Below are experts of layer 6 (counted from 0) of a mixture-of-experts language model. Rows are named gate (a neuron's input weights, with its number), up (a neuron's input weights, with its number) and show model dimensions 0-95. Each number is 50 + 12 x the weight over its row's rms, rounded and kept within 0 to 99.
Before each expert's rows: a language model's description of what the expert responds to. This comes from a sample of Wikipedia text that the model never trained on.

# expert 11
Description: Geographic terms, sentence ends. Compass and place words in locations, such as South, Northeast, County, Lake, plus coordinate symbols and sentence-final periods.
gate0:37 40 44 56 66 42 57 66 21 54 62 59 46 27 57 56 50 77 73 56 41 42 47 43 37 49 54 36 58 38 64 38 62 51 52 51 39 34 64 22 40 54 60 61 66 61 47 51 51 44 42 43 57 52 59 67 63 61 51 52 60 62 73 78 55 52 37 52 48 47 32 50 66 43 53 44 75 56 51 37 77 37 44 46 31 70 53 63 53 43 44 50 41 44 36 54
up0:48 52 60 63 74 39 45 61 51 56 49 47 47 43 64 62 38 71 55 69 34 43 48 44 56 53 47 46 65 41 64 32 64 49 72 53 44 42 61 31 35 60 60 62 61 47 51 43 46 38 40 23 48 64 54 51 54 51 41 51 50 49 71 75 58 64 59 47 54 64 36 48 74 42 62 41 62 55 41 30 74 50 66 65 32 69 60 59 49 39 55 62 47 58 33 78

# expert 14
Description: Suffixes in media text. Derivational suffixes and mid-word pieces like -ical, -ment, -ology, plus film, album and song, mostly in writing about releases and books.
gate2:62 53 37 57 42 39 53 75 47 51 69 38 70 36 56 71 56 43 33 46 42 66 47 41 50 37 56 38 52 37 59 40 47 70 56 39 39 65 51 41 53 50 48 57 44 74 80 72 43 42 64 59 66 42 60 67 51 51 52 36 31 53 37 46 68 49 63 44 67 46 28 42 41 34 67 62 69 43 51 63 40 63 52 45 61 45 47 43 62 54 45 58 32 33 74 59
up2:56 60 31 59 51 59 55 97 44 56 65 44 58 42 46 64 61 49 34 36 40 51 52 40 56 43 43 41 52 54 66 38 45 61 55 38 51 60 38 54 70 62 45 72 60 60 65 71 42 42 56 52 67 33 65 49 66 69 56 39 41 57 33 53 65 56 52 50 43 42 34 59 54 44 64 49 71 28 38 65 63 35 47 45 38 54 45 46 57 53 39 54 38 19 55 46

# expert 5
Description: Proper-name pieces. Word pieces completing personal and place names, such as McCarty, Wallace, Miami, plus name words like John, City, County, American.
gate2:31 52 30 53 47 67 53 52 41 89 38 44 57 36 44 51 58 42 44 56 54 51 65 35 38 48 72 70 68 79 38 39 58 56 41 78 47 62 60 37 52 50 35 62 67 58 42 47 53 41 59 49 71 37 40 49 68 62 65 53 35 47 48 37 37 51 64 53 57 45 41 43 61 66 44 28 63 51 47 38 51 44 62 52 48 52 61 46 45 56 70 64 63 46 56 31
up2:43 50 15 47 47 62 52 45 42 68 49 36 57 33 47 76 72 68 51 73 48 25 47 39 49 60 57 68 65 75 45 33 46 58 47 69 65 70 60 46 52 44 46 51 67 48 43 59 44 35 60 32 62 41 50 67 55 48 48 45 41 20 39 48 37 46 50 54 53 53 48 51 64 54 43 36 68 57 37 40 55 32 58 65 63 54 51 46 41 48 72 69 54 49 53 45

# expert 2
Description: Word starts and numbers. Single spaces and short word-initial pieces, often before digits, as after c. in dates, in a year, or No. and hull numbers.
gate2:47 55 50 57 66 58 51 69 64 68 54 59 66 56 78 79 78 70 62 57 44 33 65 57 38 55 67 44 47 44 53 53 58 53 37 65 77 45 45 44 56 72 53 70 48 48 41 63 48 57 46 36 49 55 31 58 45 35 67 42 34 57 58 55 83 48 50 25 37 37 40 58 56 40 60 59 52 46 36 40 51 65 44 55 56 50 35 46 56 49 40 39 53 54 42 54
up2:53 46 31 68 57 60 42 60 69 56 42 60 61 48 43 66 63 78 65 44 62 41 53 47 44 54 47 49 47 59 38 68 65 64 32 67 67 61 56 41 62 52 55 69 60 45 50 67 50 42 50 34 37 59 42 55 45 39 65 51 48 62 60 63 60 46 29 34 48 44 37 59 63 51 66 59 74 53 22 52 71 52 41 60 42 59 38 74 49 80 44 34 47 53 43 43

# expert 4
Description: Capitalized name beginnings. Opening pieces of proper names and words, often capitalized syllables such as Al, Mar, Tr, Car, and the al in al-Maliki.
gate2:40 41 48 65 46 41 76 49 48 45 60 60 73 24 51 63 72 41 35 47 57 46 61 47 50 69 28 72 67 61 58 61 80 35 50 47 41 59 55 41 48 52 49 37 51 44 44 54 31 52 30 57 72 23 40 56 55 66 53 35 39 66 36 54 57 55 49 51 64 42 36 48 53 40 52 32 53 38 52 60 66 28 53 62 40 47 62 48 51 45 68 62 61 56 42 50
up2:59 55 59 70 47 47 75 46 72 29 55 62 55 30 46 58 62 33 41 34 59 30 56 49 51 58 29 79 68 59 59 56 70 41 63 31 39 62 55 57 38 48 47 27 50 47 45 46 42 36 43 49 59 36 57 58 32 51 48 48 44 51 44 57 50 57 29 42 53 45 32 42 63 45 37 35 52 43 47 50 73 30 48 35 26 40 55 42 44 49 75 61 56 38 55 40

# expert 13
Description: Line breaks, table pipes. Line breaks, table pipe separators, list dashes and headers in tables and lists, such as the break after a date or Preceded by.
gate2:40 57 45 70 41 75 49 55 55 68 18 60 54 40 17 46 49 66 45 55 52 45 59 28 49 63 52 51 73 67 60 54 42 63 57 36 50 36 58 34 50 46 60 27 58 39 53 46 42 48 53 53 40 49 51 52 42 52 57 62 52 50 53 48 68 63 67 42 42 40 43 35 61 64 56 41 63 48 61 72 42 59 34 26 45 62 46 66 63 48 73 54 28 30 54 48
up2:48 43 16 51 30 60 50 56 51 64 39 55 68 40 35 48 59 54 70 53 63 56 45 39 55 63 51 45 79 56 74 48 51 58 62 38 44 49 52 37 44 48 31 35 58 35 68 40 59 42 25 49 49 64 60 44 32 37 63 49 45 51 57 72 71 62 58 44 29 32 53 53 80 64 61 42 52 39 57 64 49 63 33 55 51 66 47 60 42 54 50 52 44 35 58 45

# expert 10
Description: Quote and bracket openers. Opening quotation marks, parentheses and the letter after them, capitals starting words, and URL or field starts, such as "Islam, (born 1957), Website:.
gate2:66 59 69 48 53 51 52 48 61 51 53 63 77 47 48 63 52 62 36 40 47 23 73 39 47 68 30 47 50 34 60 72 51 56 67 66 45 64 64 13 59 59 47 51 44 61 49 54 58 46 69 60 51 27 56 49 50 38 50 52 51 67 57 78 73 56 63 47 58 45 39 58 56 51 55 56 51 33 55 54 40 49 24 49 37 53 59 54 50 71 41 42 67 58 47 46
up2:62 55 46 56 49 39 47 49 71 59 67 55 75 36 47 68 52 57 45 45 47 33 76 32 43 68 30 53 55 29 42 68 45 64 48 63 49 58 59 45 64 60 57 51 52 65 54 55 62 45 59 58 41 22 77 43 42 51 59 49 51 55 69 62 58 61 51 41 80 51 46 55 64 50 54 54 62 38 38 63 46 37 52 54 31 59 47 64 50 84 63 55 69 58 48 52

# expert 15
Description: Digits in numbers. Individual digits and decimal points in numbers and statistics tables, such as 48.94, 96.8, 1995, 2,195.
gate0:40 35 43 44 65 34 57 27 51 48 50 59 84 56 57 57 55 41 38 46 41 55 63 35 46 49 40 55 44 48 62 50 46 36 44 43 28 59 27 57 49 42 54 29 54 62 37 64 56 53 61 32 56 33 56 52 65 61 49 54 43 48 36 56 41 40 67 57 42 53 49 36 48 48 72 28 71 59 67 44 65 65 41 25 21 56 35 45 37 56 41 39 32 56 63 41
up0:40 38 34 49 62 38 67 35 34 43 58 46 54 41 50 79 49 42 45 44 38 52 64 33 47 44 46 55 60 60 47 65 46 59 51 40 38 62 25 50 49 50 47 43 42 48 50 42 82 55 45 51 40 34 52 52 69 48 54 45 43 67 37 39 59 45 50 48 49 83 30 35 57 46 74 45 64 47 58 61 61 62 47 31 19 47 41 41 50 60 48 34 23 50 50 32

# expert 8
Description: Foreign name syllables. Vowels and syllables inside non-English names, such as Slavic, Hungarian, Japanese and Turkish names in sports tables, like Wojciech, Szoboszlai, Kobayashi.
gate2:59 32 59 41 56 62 51 54 63 38 51 67 61 46 26 73 44 55 48 74 32 41 49 47 25 47 36 45 77 53 29 71 47 48 38 40 59 51 46 45 42 57 50 54 46 34 57 60 26 52 34 83 43 66 56 59 56 41 36 51 56 53 33 37 75 25 53 47 48 47 62 63 54 38 57 53 66 50 32 47 45 53 36 55 62 57 35 51 41 50 40 58 46 39 40 59
up2:46 23 51 51 41 65 65 53 66 43 63 46 58 43 33 62 44 53 39 60 42 21 47 36 19 58 49 57 76 55 30 69 35 47 35 50 55 29 42 44 44 66 45 50 57 57 47 49 39 37 68 69 42 59 55 36 61 18 46 58 58 51 60 47 63 39 38 41 42 57 56 46 57 37 68 48 68 71 40 42 55 65 47 58 48 62 42 51 57 45 46 68 45 48 58 63

# expert 7
Description: Articles, auxiliaries, clause starts. Articles, auxiliaries and clause-opening function words in narrative prose, such as was the, began to, spent, a, the.
gate2:46 36 46 46 58 17 47 57 41 36 55 59 59 22 40 47 40 45 63 58 57 45 41 26 35 42 53 40 42 41 54 62 33 46 46 42 56 25 39 53 70 70 54 60 52 62 51 44 54 64 47 56 73 26 48 43 36 44 64 32 66 55 70 53 39 59 35 45 61 52 41 52 45 33 49 53 25 59 36 42 50 52 78 42 50 58 51 63 51 55 59 59 53 61 69 31
up2:72 43 52 43 65 43 59 55 53 42 77 65 58 35 59 44 67 35 60 50 48 55 43 39 46 64 54 40 51 52 65 57 27 41 50 40 75 36 70 29 49 61 62 32 53 42 56 53 49 63 45 43 61 31 53 35 40 55 63 39 68 46 63 49 47 81 48 41 90 63 44 53 52 44 23 58 39 43 54 43 53 62 65 47 49 44 55 58 51 66 45 35 52 52 37 49

# expert 9
Description: Biography pronouns, kinship. Pronouns and kin words in biographies and sports bios, such as he, him, she, father, grandson, plus stray digits in stat tables.
gate0:40 66 33 34 48 47 70 60 53 56 56 35 31 57 58 34 59 55 43 43 63 45 35 31 52 75 59 57 48 77 29 66 42 49 36 43 63 50 70 72 45 34 46 41 52 34 51 68 46 51 46 56 43 52 54 46 45 49 44 41 50 44 38 33 56 75 55 60 40 44 78 46 46 42 75 53 50 55 35 40 82 53 52 48 53 57 44 65 51 63 57 31 45 56 41 36
up0:49 53 31 28 52 52 51 60 58 54 52 32 37 64 67 24 65 48 43 42 51 40 43 32 41 67 45 63 55 60 36 58 34 65 34 50 65 45 53 73 45 55 35 45 56 35 49 67 47 50 47 49 33 50 74 35 60 49 44 28 47 26 40 46 59 69 46 46 36 36 65 43 51 57 67 43 61 48 61 41 74 39 63 53 66 64 43 69 51 59 58 42 71 64 39 61

# expert 0
Description: Structural punctuation separators. Punctuation that separates list items, fields and table cells, such as semicolons between occupations, colons after infobox labels, and pipes.
gate0:50 23 15 70 30 37 38 48 38 44 39 65 49 36 45 51 50 44 78 38 55 41 55 49 56 47 54 64 62 36 45 54 44 56 25 70 65 50 59 54 44 48 51 49 65 51 49 33 49 39 29 56 64 36 47 57 65 70 29 57 53 62 33 54 58 49 51 38 46 48 53 47 54 36 38 44 70 38 39 38 41 58 56 50 39 51 39 74 44 47 36 51 25 65 53 46
up0:47 39 36 69 45 36 30 52 51 48 56 51 51 38 42 42 40 55 64 55 34 39 68 56 55 37 55 62 62 26 51 35 35 49 36 67 67 45 56 61 57 43 61 64 52 36 51 40 42 46 15 47 50 48 48 45 72 71 36 64 33 59 34 44 42 37 48 45 42 44 59 36 52 25 39 38 50 41 41 49 36 58 59 65 31 53 41 85 29 50 45 44 41 46 50 44

# expert 12
Description: Plural and noun endings. Word-final plural and suffix pieces such as -ers, -ors, -ions, -ies, often before commas, and, or were, as in trumpets or minors.
gate2:44 59 46 59 26 38 53 62 49 47 59 63 70 43 49 52 55 65 68 44 60 45 55 33 45 51 38 65 65 58 45 50 37 56 44 66 43 47 36 50 47 53 56 50 49 41 59 36 49 39 58 47 30 74 44 57 49 46 64 56 39 50 47 78 32 61 30 54 48 57 53 59 90 32 38 34 48 38 48 50 50 31 30 50 29 75 47 61 46 44 46 52 38 62 54 22
up2:52 36 25 48 45 43 56 72 47 46 35 50 56 47 62 37 61 45 56 37 65 46 43 51 45 55 36 53 70 48 51 46 54 55 40 66 60 43 52 49 82 54 40 42 83 46 60 52 71 40 56 58 68 45 65 42 67 65 67 48 49 70 66 48 46 55 61 37 46 45 42 55 78 32 64 44 38 41 61 57 63 57 57 44 37 62 51 81 26 58 46 49 47 56 43 46

# expert 6
Description: Mid-word lowercase pieces. Short lowercase pieces in the middle of ordinary English words, such as ap in leapfrog, od in lodges, ut, id and om.
gate2:24 40 41 73 46 38 64 54 57 48 27 50 61 32 42 55 36 47 58 50 34 44 34 65 71 39 50 44 49 49 52 42 43 47 45 47 53 37 39 60 61 66 57 34 64 58 47 48 46 27 41 74 54 31 59 67 66 45 47 49 56 72 56 36 43 45 33 71 39 39 24 54 49 41 44 38 42 37 51 43 58 40 41 43 22 51 47 73 51 70 59 50 36 57 41 44
up2:34 37 51 63 38 40 67 44 62 37 35 54 42 40 49 62 41 51 65 43 48 30 46 59 63 46 42 48 49 54 52 36 40 56 46 41 56 27 26 65 50 61 66 33 67 83 42 35 43 37 57 55 40 41 49 52 61 29 49 37 63 74 72 38 65 48 37 66 45 47 28 47 50 45 45 37 48 33 58 47 48 34 42 47 34 52 54 74 36 56 65 44 36 32 44 48

# expert 3
Description: Years and topic nouns. Year digits after 2 or 1, as in 2020 and 2024, plus common nouns like film, series, album, government.
gate2:39 51 47 54 29 69 65 79 50 54 34 79 49 35 34 53 51 65 58 44 75 41 47 34 55 69 62 40 47 47 49 55 59 44 38 50 52 23 46 57 51 56 35 61 70 49 46 52 54 49 70 60 52 62 59 39 53 50 50 63 47 43 43 57 49 69 53 42 36 39 54 56 80 49 56 34 38 57 48 45 61 60 44 34 44 67 64 58 36 41 69 49 32 59 32 29
up2:63 45 39 63 32 46 70 76 48 43 37 54 55 53 32 35 51 69 70 43 77 57 35 52 52 70 48 33 35 54 66 54 56 46 37 51 54 34 50 60 60 62 53 61 73 70 35 43 51 54 64 54 47 67 61 39 43 51 42 65 52 64 46 67 50 66 38 46 35 28 49 51 57 43 47 56 30 49 56 48 57 59 47 32 61 52 54 45 38 37 56 52 31 72 30 30

# expert 1
Description: Verb suffixes, function words. Word-final suffixes like -ing, -ed, -ate inside verbs, plus to, it, that, its in running prose: merging, establishing, siege to.
gate2:28 38 28 36 39 54 32 49 57 59 53 43 47 15 58 38 44 35 37 40 37 53 56 44 45 42 42 40 72 45 44 48 49 65 36 43 29 46 56 33 48 51 47 40 48 47 59 40 66 17 68 38 43 84 21 44 38 61 37 53 51 54 52 56 57 49 60 55 40 46 50 33 42 33 56 39 51 50 40 48 52 44 47 59 46 65 46 56 35 62 54 76 60 48 45 41
up2:42 52 39 13 44 56 39 62 53 43 62 41 58 33 60 35 45 20 26 58 49 51 60 41 49 36 30 28 52 37 34 49 31 40 37 50 33 40 48 35 52 55 54 58 56 35 62 49 55 40 63 54 50 85 47 51 45 51 34 62 44 45 63 57 52 51 62 52 57 48 63 38 49 50 80 48 63 47 50 62 51 66 46 56 55 59 37 60 47 77 61 56 68 55 47 51